Experts of a small language model.
Training: a variant of Muon for the experts, 241M tokens, 3675 steps.
Below are experts of layer 15 (counted from 0) of a mixture-of-experts language model. Rows are named router (the router's row for the expert), gate (a neuron's input weights, with its number), up (a neuron's input weights, with its number), down (a neuron's output weights, with its number) and show model dimensions 64-127. Each number is 500 + 50 x the weight over its row's rms, rounded and kept within 0 to 999. Numbers have three digits each.
After each expert's rows: a language model's description of what the expert responds to; "raises" lists some tokens whose logits its average output raises strongly, later layers aside. This comes from a sample of Wikipedia text that the model never trained on.

# expert 26
router:479493425439558513500544471456524496580451470505500517520492530595524511574479543520415441507508527508533525510468466479480431558549519529557450462592591614434595459508470458469498470524537537
gate0:536529521534452498494459459516526514431487426458420409538487533556481534563572496522481505427481557513549624455515603483507473519521517530506396489594471542472563456478487462468471585459517522
up0:539481488463421428503438535523469551555435566481543398493510504554537515518409495467471596471444572480502568433500452542435549436443514583463456577486575442540511481511384462453512507486462535
down0:519550540412428516387553485503552482477541568479493457531472574428414464526462548506563573350530493551542547477458440537478522438474523491472474473436556470515472517470416573469453569507443369
gate1:489510479534602572549440439504514561537494495495502489497490537549473463514511490568573573510486435445531516422406463372485463506525480612521536523495463542579541462479497425523482459439424468
up1:485429482537512494526474500451548521509496490536507512515517592476561482427459522460446552490497428522509502606508492574443559576557568421477522481484391526513562463411483508467450520501493478
down1:464499535479462553673504505439532500445468497506415533454486545437531474526521457457545483552455384473451504442533473448569522542497513549522508512535406450484562450538510516487558594528440479
gate2:456493523483445495469529565504534531528466493555560485550518571525493492559474571519512417555489480441554546475465460505522406537444542478473477518516607453422454538448504512478444488585514408
up2:500464521489597569466514501473514481521539493429605442586518465581457499528511481502495507461465504493506516469512392449465493469505489404479498550498431449512571504537405539551495417514466483
down2:474436486476563559473466534498562547525530408479522590483571490500506420498424598492516499473478502461473382486513537502545524539566469363480493572469495543446608470501558494508516520412427444
gate3:499530487438414383522464509472482527606524591607447570543548420521589521592519486519469440564450600451506437502446456478467509447475524401522492431534551601529500547573550546462450431536575428
up3:487560483540475593572539439603522559460519412523467502409553374485497543561499496586523478488460518428509529523553543517485560474475448458382501392584542428493470453566498527539512447533479472
down3:496549481495555509461473475557448462465470568453543482495516519497507527556508557621506458590440504478456474395530476550579565465469427514495602518457437588477464513503524527507556405465374500
Description: Opening pieces of common English words split into several tokens, such as hum(or), nomin(ation), recon(struct), due, expl, fund.
raises: "or", "as", "ue", "est"

# expert 21
router:509462520465512520583480426494524549496459555490562501501461479596524548514538594599450411484486438542560481536616527449499502485460513532476507481540560534570513486496474513464340438445544468
gate12:506532431520408483484490535386505543534463538465475495548427505478482490526487535505442500421482391564554618537357540417529521568476462513479548512428466530614507435477467580528555546484479581
up12:510622460474491502498480504498457553588505554512450533473437442458528558407566458508572525459431548456594468427549606494533458433521520484517484411406613503588471482473428453547498528515507493
down12:515450531478424466523530489452503416461544435476498463537405538515479408476480521492556448455531434568473440477470587514409568613480477496472547477556521493540467484524594525503399502520565564
gate13:592534465503428579550423503484516445569556489495521504543577467420460456475604514521488580502464485459516398533547508461456543487529449578516609488438545532470496438539510494470455462480576464
up13:387540458523485419614529531524429508513405466457513508403484506504482594530436553575508483524521471465501514510519556519560532463485550459527497495553512366411486487550544503462604537526512486
down13:515450400529522470547484459551564449525540457538550511491522552488519482453425417428414449483478550413532503489556424569561478605471411479488378427583506539412656517497494545590444476529572438
gate14:489456533408439466458553475475524432555610486530586437380464547517573450546454481601496440491488543528564524483550512540525556461457465524580504503468426592513515465581474411431428451494508518
up14:522477542436532499407500530507505476555464512512445583499578475544409513488581588602496564430537404449470541444427549471474468559493526494399528555535494525564545416577467581485546486488472479
down14:575475530537462506460460405514476529382503487504494448566474547473381384472516487501436443584515529514467529464617463485535496496443535547619458470529480454483551585488467407461464553516479361
gate15:480527451492489499524580469520455588527550541492537456456569432457529408484532518542515450467485524472490516462460521449345464541370536467539447449467498576512417526568434582573484546459473497
up15:451512536546483488506493518454444454488440460441503554442510538509555545475429551572520489579494509517575511522493553436510492496550523460418558543382508467432521390475447487422476454460482465
down15:432446550512483458490562508515495522516418560468450457503504507493499529541456551478560475554384483524453458544496483532520484512503493426467606496488582468421558465449529525471499536482421482
Description: Single capital letters inside acronyms, call signs and country codes, plus LaTeX subscripts, braces and non-Latin bytes, such as WPTT, CZE, _{.
raises: "L", "O", "G", "N", "V", "Q"

# expert 61
router:494529533510494535452398473457504572570527580494484586557466446511472491524509536617390442521490537575499551502620523515471480498471485535415478484508550489563521468601482470496476389509501522
gate0:544452483525422550550560441451547563480453510475467449453495450470550550560530489518520483535436504516545496512540462582452646515524462463547495421475527406538467494571531447644454364455480468
up0:535472489595612541515530502496524467482454482524499559490459517545461621509505436527427500494487553500462450426493513539490610528408528449506550507536601553529403498547503523506534481477440518
down0:496461558483457516523517508449546502430489505448405518568540471450494433441518505568442503425537463542463542425420524446471472439554552522420488554482502536604575461537581502438445442535530445
gate1:446558509487530402479487478519562525477535559463534598489498449475482489544483560561426551609320488485577512527592522495505527480472487577495529486498557558467469605522519487521519465451486499
up1:586548475426508527421500506513492584411523546454481498520413458542487561466564428543392498564543476460575450496504443471483499594546509526554445527502486459594479535484531531532491457631494482
down1:492552467461442461545468522472520537534433493487491427501332405462483543443466512459462408509526426418444441513552575413534482470515516453548356552536434472579513435471499534487530430485532435
gate2:507401553510471568502456479484482597463458488413451536557558553467434495515508492505479460545528589476476515481575581502543470513540517532431444433437490553390513494614530495599503499428466571
up2:530536422520529434530437470533484533492531506485494539511529517429459557575503426486562471495507470457506482487505561406455489466644476576529551496586486483501500450477546544550475490617626465
down2:493475520522472490484485499489564494548496552498508540540467549480441498502418435502525507452517448556476537447481535588479435379499527513541615499573521450466499532526460511491444516428495505
gate3:468525419438586372389417468475502566512468467580507604555485439468429516524481476576441561475549549590446576544505550524489509522453369547528466503436482492474525538572444491493495533589586464
up3:499486459407523420509448557439447592465513530453485564556476434534442478550433502487481466514345574416493423500531432447459543447546530530609576568497445472518446489426469549510401528600421458
down3:497509523438657501559534606468515526475466457502460538510535525499560517443512485455480548530501531538529503414500542503523563492572525474551497470609385538497502507500485565583455571481521488
Description: Line breaks and short codes or digits inside wiki tables, such as position abbreviations CB, DB, MF, FW, numbers and dots.
raises: " |", " †", " ===="

# expert 24
router:534435403484537495560490402534557513472478549433498503522526477482476482524520589601492449498524461556549415525448490528492528571498542413518495481529549475561452422493461406488451490530524495
gate12:521451474592445416513533499483443561506588383482518525454536507487508486458494531547622452469533568530497489571560532456542528466515452536422517465592410479536498440402484538476515526527514416
up12:503523483458549549483504478535478493460519471379499575436463449572495568559434600524493503411496564520520489454535531516594542510491470481465547462450478464458507362479535444414481477446552544
down12:414503508439494504583484473531522470478439548601468459460487467491492485442501551502456470482521567472445532512475493465449418440499382419531597511488376488530499491501492521537549494453456553
gate13:492572486526556425641542533468529434463459525430564432573510507538623429500477441476431448448438458604416436510508576444551523553454528432512533523475552490440477476545479553444492566465539457
up13:440446489483446501431478546485509495551519503422474572577507451519450550423523586490514488395487477482532531480550474502507462460421512554422479449425525529482570453434528507443488461561503517
down13:559512497435534472546479530485439481495521525566580493508512520498471468545423395465403456554390577450457488559450482502601515457567528454540441547446518461445542496454535526464434491533497575
gate14:548514494525529425485476494456616565617435409592485491529550447515503531433538554503442521500509486512542453476480506529475440510546547419435520463553440632543529549416471575553502548535555396
up14:480657546451619486402495432468429485469466496479497489523432469478574546507432518527490540534443495500500508435524465496542515514524447436526617452455514520440526384516549491528505438430592461
down14:472537484483465474573447481493433503380487568416477459483464568508488504501562531426553521508473530525444510548488490406469608516482550535475598431429484447558501489456478507531479502550591481
gate15:421502481524583518558503553527581616517489468499469498462515476553463410574516550541520525558453480468479491488486516460539482536490516505503442506428584571515590413483446499521534523447463501
up15:501564486548528455512467569510528495475461518619557563600540502388471468471530515503531514478483549463514414551519524453531438471514524500437494498527472523597524459559463447444444604539549436
down15:544450581508534477492446439488518549539360425539545540541521554530456577531500588621544532437526400421503490450478547526543493502597545494486432571492531526435541497416572568459426476558426522
Description: Pipe separators between cells in sports, election and results tables, plus semicolons and dashes after scores like –1;.
raises: " ", " 7", " 6", "\n", " 5"

# expert 16
router:549449425473526496493535491523542461500476507506533489501567528490473511606533545577555432528523542582530516589525540499576396582531564498533421488539496564433494455510445481482484422471564605
gate0:496459497551528498581570441504550536525465372437520472560487509543477438500445561518565480548516528533565572523551425436455454498515566523530457495511509554468476453489446499517550516444575508
up0:474477511488494553474511453590573457490454499467467566510489505496468586453438363559472481480544551505387476412549471478500505495564477555540553502580569463464446475450370442528470558587506416
down0:629411501594576545442419551567502571424452496471511438446476546555456523514537440507478532482515442468553470453563567536598531579581508509493483547492477591502541498572545472477505517482513531
gate1:501429561469529553430399528510531483511597495523454466521482442538488471533492489490573515460489513463587422541485562487573467487418507431459423460552510604533439501452455549544508517534576500
up1:475610541488528460434424469563516473494558456566613519483506611604378500540484514396391537509469484528468475523479528481517408537523484446451492505557494666428491549558502433456428506486440459
down1:570445580445462541470513566567400460539429449502480527520501482459521559464485445455596509502498478450493482550555502445507529529621493484517451482624452427476400422485464426475535520511537588
gate2:491523457514607445519470474509403497489577483513484452511440445605530375460493521555530485487505577527500544443568420456441515464461527415551403454500466554545547448538540462483500572447456518
up2:450563468515428605520468452526510440537452521534530490554499475494531539539405477462496520506502443398477508403453513563588599492533403506443531495458515520457440428428526526487544445484496552
down2:519466549436559501438441425516520541522563480494517605547596553502561602514454475448541545551508437477468575487458511430584506489529474506538453490467490576461556529463457479484481456501531542
gate3:482485456617537587549502496550533491522560396418555532456559479515492460539526426510484456502465508526568474551542552513518517502544494491478556418457507523482526479541565440555469529458570403
up3:503490499589407428507424400544478582457512595476468507529448485489545513529521466468475444542460437414502466471519564514489426462478534568554491523583528480515539528496517512504566479437555543
down3:508451539498520512515502548508487593557608599579490401557502471510514482520569485513498428471545396507433451490438517435512465635516478508482509529436457427537495504433487565467608554542454556
Description: Stems of verbs or nouns before endings like -ing, -ed, -er, e.g. t-ack-led, vol-unte-ers, look-ing, Fl-ood-ing, landsc-ap-e.
raises: "er", "ered", "ering", "ers", "er,", "er."

# expert 49
router:503433484437480564563530391527552509565474563548589575503462469406472517526495482548494461494461498563486561520491552564522534568616562471536434438475644529566515479483498499506502467468572428
gate0:494518556444518550538497501497477383515417573492647458490481554520524445454493492487518502480460503491474415432479527561513517622496512492419406473457627449516483471466442498462519493542529386
up0:569416535564545472465541518476549505547513500565502433501519573482440547452594477505413545463411481550435400540509438510429532508544587461526536568520451472557489433491519492532495509457565420
down0:461451399533514485468575469516544545471456452479526669398518562484403465599447497624498491519467529595496507545543558456525495463464502474516545504470457595437533477508519450477498511579514519
gate1:485511557565503556473528464561466439477501518489502535591458442545418502502549421463460560520475428459432517572477486524544550473572576449523577486555402399486494479439636422484475479601570433
up1:511495505411508451559458514525542534540527526470429564458461450434411451506503509394533477508420418426546521515541543520529550416443625470500495497513460478442472529597550539451501568510463480
down1:552570471479592567556450587513549469492545561599506535492403547558480431571486637495512506556610518447499453507519439500390522581536533484519526567457543507495584518514513469538442475496514474
gate2:519509589523503448456584435489618541481390477577482492488497502475490499504575546530489505434535482542565462537469537452548535472523585438465518542519509460455524564552516486534510547541555571
up2:491545502548531558423530556489440518533515463415498445430376492470508470517409551517492538569551505450511485535495504510525455544440578446540548515557475476479507488605434532453454415539457542
down2:537477474461551499531568442487551466396559518493446577525462497513426493528485428460412464446473406462553524496509582517423483485522625573596625507472562496456505506508491441485507473461471447
gate3:454499471519382494473481408439483511568470557533507515517522516507504486499505449483483563495503405578558530574468483604526506470488502421474401449407527451634462521493531489480548534495547425
up3:478487461578635469568493498496497569537500494528451512423483493480403426524519477443556448476537551555617484441562528566537465505542480494569545510524500434510454475540507423488487529541579375
down3:539516499455608445443527529461479524474528505545404436424520592393488530538562481501574498458525528452584483504463474519488517565526435503573495410547593409549485519445540510495470483531521444
Description: Single letters or short first pieces of split words, often foreign names, taxa or rare terms, such as S, k, c-os-mic, Sch-r-öder.
raises: "ess", "its", "out", "ed", "of"

# expert 4
router:485480480493619461537528458539518433502377520500523600483548449511500522523530557522423430467559493595493480476546502512624502489503483573488399490550542545479592458505502393546469520523523472
gate0:449517488531511479480547422554540380480409495474446393495524564452464540523491547522539427457534519658496479481457485446508536450588530476499583474491531496469596477616490454547529567553587541
up0:493453560418407423564590415515503442450502463499464508509429397548433554438502494566519541383495500539572537481503534508510431450539519466514517550540450488500432482585581500486410479539475510
down0:583469527598523567426527525427532516487618510527517574499404524412511438532454556564583470423505487526555505521521636472446462554468600501490615475480521552495526484502586505433518570470509521
gate1:528486397530558458537534549501456434519468511621545505582540517573511576561536568481521528534487541548488537440406497537415530478489456600512521543492483588402443532545587580479476420461510463
up1:513412534482522513448537564515611498420525498392546546520516532502541495476530446502468454475543411495506522481406522533526474489487482360565499426566516497535567540498489454489478515368460488
down1:538530448396527516424452518446613414489452449526523549455517484563524491555440462423522499533556466517486509468360464594566540407551503512516476495526477570493533509465511400522495518470485522
gate2:451540526566545474451552542394467497431407575501490611521562507579486535532488517469422409406495455532424462517511520527496520533593441473428496488525516583449518504493545494539558562492561490
up2:460495507487558407485492542479607515526499543488440537442499509525486463522546606603430595504591409519441466474486503583540460623509537437481449523517463485452518463488550521452502511450501518
down2:547517570477495563461566554405452460565505583462472533390413540403468548428484436521515593469454468498532571523512507467467490472525418557448533459536407475479468536461580443454551504518542562
gate3:370458561440496471494505559549526447534520504461561541514524536545474422529520575581525449521516469561455484489579457461432553474494518574595492445467422478516562434523546423475507570513475515
up3:492579570507509524418526471444606450470503486457541492487457432519522437555430563514462567506475473484473460566505553443502495503542433546538517461428456567511595470538576431404544508508453495
down3:481496498531522511567478463486529525509516557519519489540485519543503417516503533520461505442527494508428529549528482457411407530484494562517518448513503492501557473501419460461560569539477532
Description: Opening word pieces, often prefixes like un, dis, reg, ent, ins, or short name starts, e.g. div-isive, E-ss-ential, dis-charged.
raises: "ense", "ens", "vo", "ga", "gar", "ena"

# expert 58
router:462468444507523520504441404474525489545460520501532528482525475532494573554586537498536469552443482592498438627611495531530521528470514483476493501552642502598489435504412488471448490511559518
gate0:481440498540608528510476553593461420523484530472516518430469369514453500520469511458444484573437495551484461570585540503561509556493430457404559568461561492472439495432478437457484497488541550
up0:470582510520492513546370415498509495477476442509489439490473501474490497484538527486506479454510534484502462530478463460506506521443507484589463600414564565557478498447470482451533446489575496
down0:539434460487564556513471502452524451441421573530505534542464543421445638467479601499513429388506603435464484515539513509440462538470449482520623490457522495526514459440467501475483495489480541
gate1:387483449467548505562486569505566477548489504461531465566489445480522405482491612546603554429472509528404492523425444567514497477475442438442538449452585508569485503502481445560585506453442498
up1:505515648551517528565481491508497459613475502525490510518453413487549467571498567437500408473506548578504576499427514491489477517521538378485524536608539434500523475450510467475497485495558570
down1:491584496581452538554443485472459605482489500537584581500466437527490526518531462458514518522550518463499557510502562535413564521512525505491596406497416481421520485496507472543413427452493399
gate2:408545484498520435526488489455541484562530531531535412450482532546439478522525543511522522413420578599509570548487500498473486520482515537591544567486483554579458558534481519603466404524481450
up2:547454483403485478477567562533497563566504536542486504431553536543495486502530541471467510443506551442501475456477512572508478554592445530450443505467440408506567525542544461530400559568458556
down2:610501532476455453415561508466484531558511489559476518496517490434559518568566526524464433507540427464507508477569498520377501464481483513471555502470574488583530493583471453435498515505449437
gate3:485417494524463523555604465465577483497556580472460496485520556610470576502528370631424565468496452578491503506535425573418516520518431530520467468488537552505487482511479426483526492535526519
up3:490477569468505549456472510532497411468512399507490533482519483583457540470506458600416560471411393460418488531467456480548504414476511542490576543503507483536554521454556571451433544480506607
down3:431473485506394512551510481476596557386560499519496482434503491499475438461432556593440388414483345480466483494483544492464450525511466483548497533485578485513590553501495526497469527486538585
Description: Line breaks, section == markers, opening quotes, apostrophes and slashes in URLs or names, e.g. Rock 'N' Roll, Framingham/Worcester.
raises: "R", "Ch", "H", "M", "Gr", "W"

# expert 45
router:578543432425509483561536474493534485548504573511557516466567482462526598578533523559461432444458493495526498475503520541560551549498556481551467492555599478486549463474405524424386489599489513
gate0:514502475541450495536566588570453543588484546458441438545563505540551506536621527499470516508509557522576489494428471528580588504497661535522516380517462444522435559513495526506493464513521532
up0:545468434487486459469423556574521501459490489510582424578500538534472503477468465477585468401506617516510461549372408458555470485516538576535449560586429492578562454538579510478529411525547450
down0:540475507557558483485451501477543562522560569557554504423502498477539555560534514416520525576470405478584449490454456535542429612493543517475424480455558452483488506543451444465583476450579514
gate1:656560478495570488527558485464540491457450570514405501380500554510504494540475410516439577442536527460453551446543586519473476591504622524521497475489518518551559550519494481466416527583473560
up1:451562509517510427519461477470393627473507626525389578441518474481460536490565412549421553556475476501506470520486466492474510486467386504493528586498482541518520549469541512523416446527515517
down1:579482494522473476448531547506472536566572523491511536483448556481450463462550571559556422453426489552569562495547515483487486595481500496527502466505518468535525465507502620529425459490422482
gate2:518642407461568495525442514483599417458501508549552578445564515573558449521480516536542504512467455508463446485404450459543529561546534539500443448530479562449449524564556516475526512489492548
up2:565499452493521450482571580507486441466472453447479574635522502475527435519567540553493487479452537414417480500521520526467520496487526430532554480516417466433490554500457469467498562506541532
down2:482493535428603496524540476550507539441480499494540464450564500464502427362480509456515579443418570564542557466459654414597477504461465593547496503508510466492427546559480470532544466502468421
gate3:553461502554491508419528526480522545517395569480479442496529481480427470546479453525524415511609474479564582517503505531479537503527599501564609528452534448418502539536466511434405513537543489
up3:495489576473412356412485486502575527476468436459514566494610524554486484516427523495457467473463463506458438453541467511515506414502548545685492494462464491488513491457536440495495471505515442
down3:430554476525505519507521529514495479504415480458519445456419488512492544529502551468500476532523630463535494536547498488482397566549385499451445539470551617525462523538460542601478416471409586
Description: Opening pieces of proper nouns and prefixes, often capitalized, such as Pro, Cal, pre, Se, U, Pas.
raises: "ken", "ven", "chn", "cted"

# expert 40
router:546499451549573485500506453572554573564471507458540537567600407507508515553500534530547443557451519495496510544595509516503395546574456495467434504545603565558619500508476514495492477466497493
gate0:423480575532511465439404472487547578420568530493531570575404457571535596440497581497476441433536536457475482521520531482535450486481519547616496498530616543527447506365492578426443478400425459
up0:586542479525552434468469427477530507607486462455482529522530562527438430583497484476558557513412486501477522441525456466454464490568446510538431472515522467552457616467446529520550537466468447
down0:470560496561574542416535471469420493499518571531451447499431542582475475425551526462584551524481508464509470405550507351420444592557556483499582506500556557459458451485566509501489418460488457
gate1:520556621511498485591515475527489475525510504504478591533604430430446484506542554555497539517492530495506495435565552534542498505525418476477463546508477537493492507526465463527511449452450555
up1:458468487455531459448564604422592625480475526584532456459553541492503515568523550507502472452405515405473499491572554438536508554389548516517577509470466535521459494470491391472556522407502567
down1:443473514508526434432442471545524475500465423524438498479517475515529499527469542401442532465472454474560530576474487523440498488485516406432525516542517476508536484513443386483431512549531486
gate2:512526498447502502564506483546561456442545527470447526471502577395465584487454441490510515580408313519502537481621492464465464556585434494539538503569455437506457538569447449433495484555469498
up2:462509536538515444440488475552397533495500539575516509565468466544433555484545482452459526471493462453569465457468623488548468455595449491586474433495539548553476584415434484508435449448433520
down2:497521465512485494558495468525495546493490501512603473506458533590478479473501499506460450530454493470442534479480521598492431534499416443507521550499472498512484452531421543437455485488453514
gate3:552489413545505548452493494520375542502492581513456522488527575432497503482487466603505437571514463420584564475537505501495520521573408481453515449472569524566582481478532514464470587589536502
up3:471430476542425485539561561548451444533469494633554585453484460482420439428566545477416518562455462557529409493437448588504436585484480422591482560518440499469453462603468444587527495467540432
down3:423492485499530490469423522530540511510441499479461479441532430552578558535481475474350533500428467503396517454443513479496565411578486525510544537628400472476478453490534435569524492500523505
Description: Line breaks starting new paragraphs or sections, year pieces like (201, 199, –201, and prefixes comp, exp, dep.
raises: "4)", "3,", "3)", "4,", "3.", "3"

# expert 19
router:459482505478481523482478513487606570524487529505547554520549454518453534552535508657368494572533533581520528519606544469480517507427489551439465509499598466568529417536480421534459451463549495
gate0:506476420455505509423464557606577496473536536517531446543519451505466479628447539540370493533582525570524541479492482402426463534462387464407560522453561538541524538466592450537435410488502507
up0:504441527521518558432442537442463498593560619545568456501442462551457490496496438496526478498517457485453538519593495468484579528568531508438432527427511492437555513456521464547485571482463442
down0:541487533540479494405536503457444584544516476503454526594451595469500490487449516511498357501537472476368508422492563449508550479483570526383547474490542515503555541492482543579543501544587474
gate1:422569511422441553467581574486514585544454498433481501490492455506454571448546476583553540497409459457508545513479544532427526495441471437522534424537462493483553540371520583555517446612566495
up1:557515465532516560515477454442556537518451515516527521461505539530432513482540472529545514621490556551395531447484477509455591499464550530480540500479585513575380552500454549536533498444516573
down1:475538540507450505584535458448486450469460499488555477491475494450465446431496575616467457508505421480471562458506465463534422430507508456556591560503599450525467472517617495511492476535454494
gate2:470551595530576575457514594515551465566487529511510485478484476475478539512477555559467474564551537541465472474495519543465408531486536569565483467476491516421552575535489516552457505545501340
up2:504478562485402494507492485510516451465414545464472462445414548422511427476449594552499476380481486626482445410483489506432415492526464494438464497468515580470588542494552556499582508543457527
down2:512505503418503538488425538528622555514371516461404580539589491477507524499565576450511503496479488584424497520566502556512532531591413397533448546490527439435480536442467448460536630372504472
gate3:475530538502425457461464461449525559521515597512487524502471505550396457549384571533499508537476503536524460437556496560549403436439465492499488438553606469544541467391438381525525474452520550
up3:531542451503507483500433431439480555529431476486574624488490526380520388549555515465482604498436532485593548492589543543527520514497569458422493497483417537499482467508500504464512460442481507
down3:531513483550440494516490559513501507468495532530491487473525509445586458641520527401534523470525496490455473517586538441529489488511454563524437470527466415473534473497608545572484470517517486
Description: Numbers, blanks, W/L letters and header words in wiki tables of election, sports and minor-planet data, such as Preceded, Votes, JPL.
raises: " |", "ay", "]", "inc"

# expert 3
router:564457449454538531546538521541593506536402556474548462498566472509468554577448500524489396520480548541586377446454608472486485523578544542435409505537581537499515471507460448544525441574494467
gate0:473544448503613452536442486431487474484546467545471552469481497470403541464468520484400490515491478507519417481358486594490552533457464516371484518598580443495536509495428583584474453542467430
up0:427546467435483541589578485416434435563558450546420550496530483480404525479445493457427540470552502536609499470486500560543547488486521431575553474509531493543467509514396389581508483487521492
down0:508532481475567532524509484505540508471475478482478476537520557535485609387483571394467505469537527532504524536490534532474562541510445552520472553467452449497510470474468533528506500458451525
gate1:577469565492562488616480490517549477586488435542483514484528481486583501476521489483502424412494515531510555467383444522517478481452534492553428495603585528535514530546478578485512535514575504
up1:559509475457518423461491495494405583494586546487513499577447614496453418479489388499537425527416510483514490438559551586479487539568496458473542501512524508503530609466508454510512542537522495
down1:530439481505573545532529513487581531463544468459471549528522476384586611579504473547527423510512546479578566479465520556542516551511526488596534504528598374495443568483440580432554516532502553
gate2:431527540476530516624552489458552487571510531470462375475512515622410527415517484479508503455448534417506531466504488475511509570509483456515550468478556547510545361511427428545557484403510483
up2:463416487506487524521542489520504480533356526540471463496526452533423526518508415461572549433534490443524484470525533519482511549459486457413493505502439524476426449546423478528476410521503456
down2:463494491475505481473455543480555488584437497517471536507460422533469508515561482547508516467491482438519471460508484529516465600470510523472451482577491425540514569488463487546627440515502434
gate3:490546432464535513436510447546539503444445490612508521411575511467490545475426413544499448472445587600517529486484542534541475515535485463487492410521533461504362575525518445467522455590577478
up3:449498459591485523506497634472532419483485574499366534458540467524614448509500482510557569550539444438496349530494406519422458571480483520490435545477581526465483474559485476544481531521548471
down3:492543501461513472485560531456510509454589593601501560520503482448507530453474495495545526565580566515511529552454487519443456491486455473530446577526594511500504465458566449494410461531505519
Description: Opening pieces of longer lowercase words, usually after the, a or of, such as ext, dep, cont, part, cent.
raises: "y,", "ry", "ently", "ried", "ry,", "y."

# expert 41
router:544525488531504537528468490510495550534462597473511536597518422524425489516574531543408448474534518602525488493602502515559513517513580556436458452568570612561429454600524473559525495537504405
gate0:568468514400526511566492475483483534559485527423501541518498426533474533640564485490453415477496468521586511514514495470530438473673509517452464525520571502544493634458467462497602541528536530
up0:488534458528433522431454462487379479456567429623499553550465496399437467510473507501537524530515476465484589499511516587395532547410570499544504449543522523474537536479474397553489463493455446
down0:468495471503550450585589517537530396588427515567496560506471494454516519479417450422475500403536506550486447540491506519373479558395582520569463550466551512393470470439496520489450480502487500
gate1:577500590486533569503520527515473515436445498495521440538421473550465468570529562467539472568534474396493498427506488510571477453471531490546515414506520579510449575473518508630423409510495487
up1:620500469505515529589571529419529445479528435552493511487510470525461520453467569479521545555497485518552583515546505569552470488511434463455564362439557470520550529483473436501479423569532620
down1:597500493478522564502496578507424470481490569558537421567510489507535475510520486435516470519545470495495486476495457484427502424485539520443582436490528533458479511433483540495385402508548560
gate2:470457573514594539521518528550577424369485539559457446499493528599510520487588554452490476492532520483526488498547535567595509571535502453542598529486602506485502427561460514582406593520491500
up2:492508554556560541477471482442483400458566519423498542528497637484512446525560446487466503518509389491460481598450530517513530583513538443514512497532461570448515518535548470562480552521510433
down2:562473538502469438481457443523555502505574394553628489462549473499569407443451458486536466398519498516514588448503515513543554438586497454504493569625501388543459542466469463533542452529532457
gate3:431398493578559447516529494553553540377511598473448524458440459643446451530550460542406483535489498527491516502551570438571509447429464560508453533522566467510457449550528575489507458543481496
up3:545552388527479520474461472445553527479404558580544505490497531455529536537511614505531532541582418511485552528361519454464503543516488443580493568498506518553499480478530516495520509580552519
down3:492605448457505520445583522462471469481519426463429551452555513468570456515482527418439455466578505527507581469573469494430514435528490524488642549466502494526558460521464544444456482476494603
Description: Numerals and digit pieces in dates, years, statistics and coordinates, such as 11 September, 2017, 42.2, 38°.
raises: "\"", "–2", ",000", "0,000", "”"

# expert 15
router:512555379534501478539443453588478548531445580500559577595540497483418526556581462483402413518479542519514433512535512473600547525415555553476401440583516605546455396529506436525468493529532453
gate0:522535422490411631458577536579518516490450482410541499520489475544509481433555503504373571506428507536553515432448514502592512566557548448533454431507467445509585474564412463486506462490540531
up0:394537482502469484548488553517549518515475557503537581524466559481421570510463601601557517526461453497618483473519497467481548471465490492556542550572474422426535409446376517491440555490521509
down0:589537519538488515462485513518496483504533372497436648517456451491571523426541564462421537537480502464573591428458542400490483588455541545514545530481440419506397444507498509501472497566579487
gate1:435479497457422532580526423549445469443470582472516431527614474545497478430433413611454454493573523503516411492466551501542435590446453585560512518526507548497420501562516542451460510506532517
up1:452579536492487507477480501460498551383581490429555521528476518462483509439549543443537490426515431404509513577482514527538494445606413509560472504572446468532567429464537487445457555424492412
down1:522552529467428584519473449584467477540550504419605459478547448552411492553491412483476467494520451462508415495528438506501502463424472560518553474553409449512577538547507505498499534493565449
gate2:459497430400554517489420574545450555496453503598495530419539455531449544477500446482458556507532565403455482527508534427526533562428466526487528482522513551401528426518591482530507442495458445
up2:529583494566529466427500502496422372472514438542425513454520465587471475369462498457488555535465519609552463518513576625560456431455450483508458467471508503494480484483539483481555528522448561
down2:489575522492504446414508450515485552457405573579482500480443475501439480540479468460531421547501514545515490562480472579551476501517456390480444556585493520589599472462390506529438476555441492
gate3:521503464503576543506421524519492562545482547501459512564544495442424502463539422570463450523413485431408532524561538464522491428454435515407486549643545477509520503518460543528508532528519547
up3:473502570453533459482416500589553435498446481523510447518428506480403526466592450463479476484584547489410543556514446530535512496447493485511528509486467592441565420579557532544547414487530502
down3:398536474567439532507408546555561529473500539508502543539516625534437444434446582433461561524499476528523464423532499439495513480474441506488503484490521586499456485573519564490515497490401396
Description: Number words, digits and quantifiers before nouns or hyphens, such as two, three, 15, several, both, eight-piece.
raises: "-", " times", "-d", "st", "-st", "-p"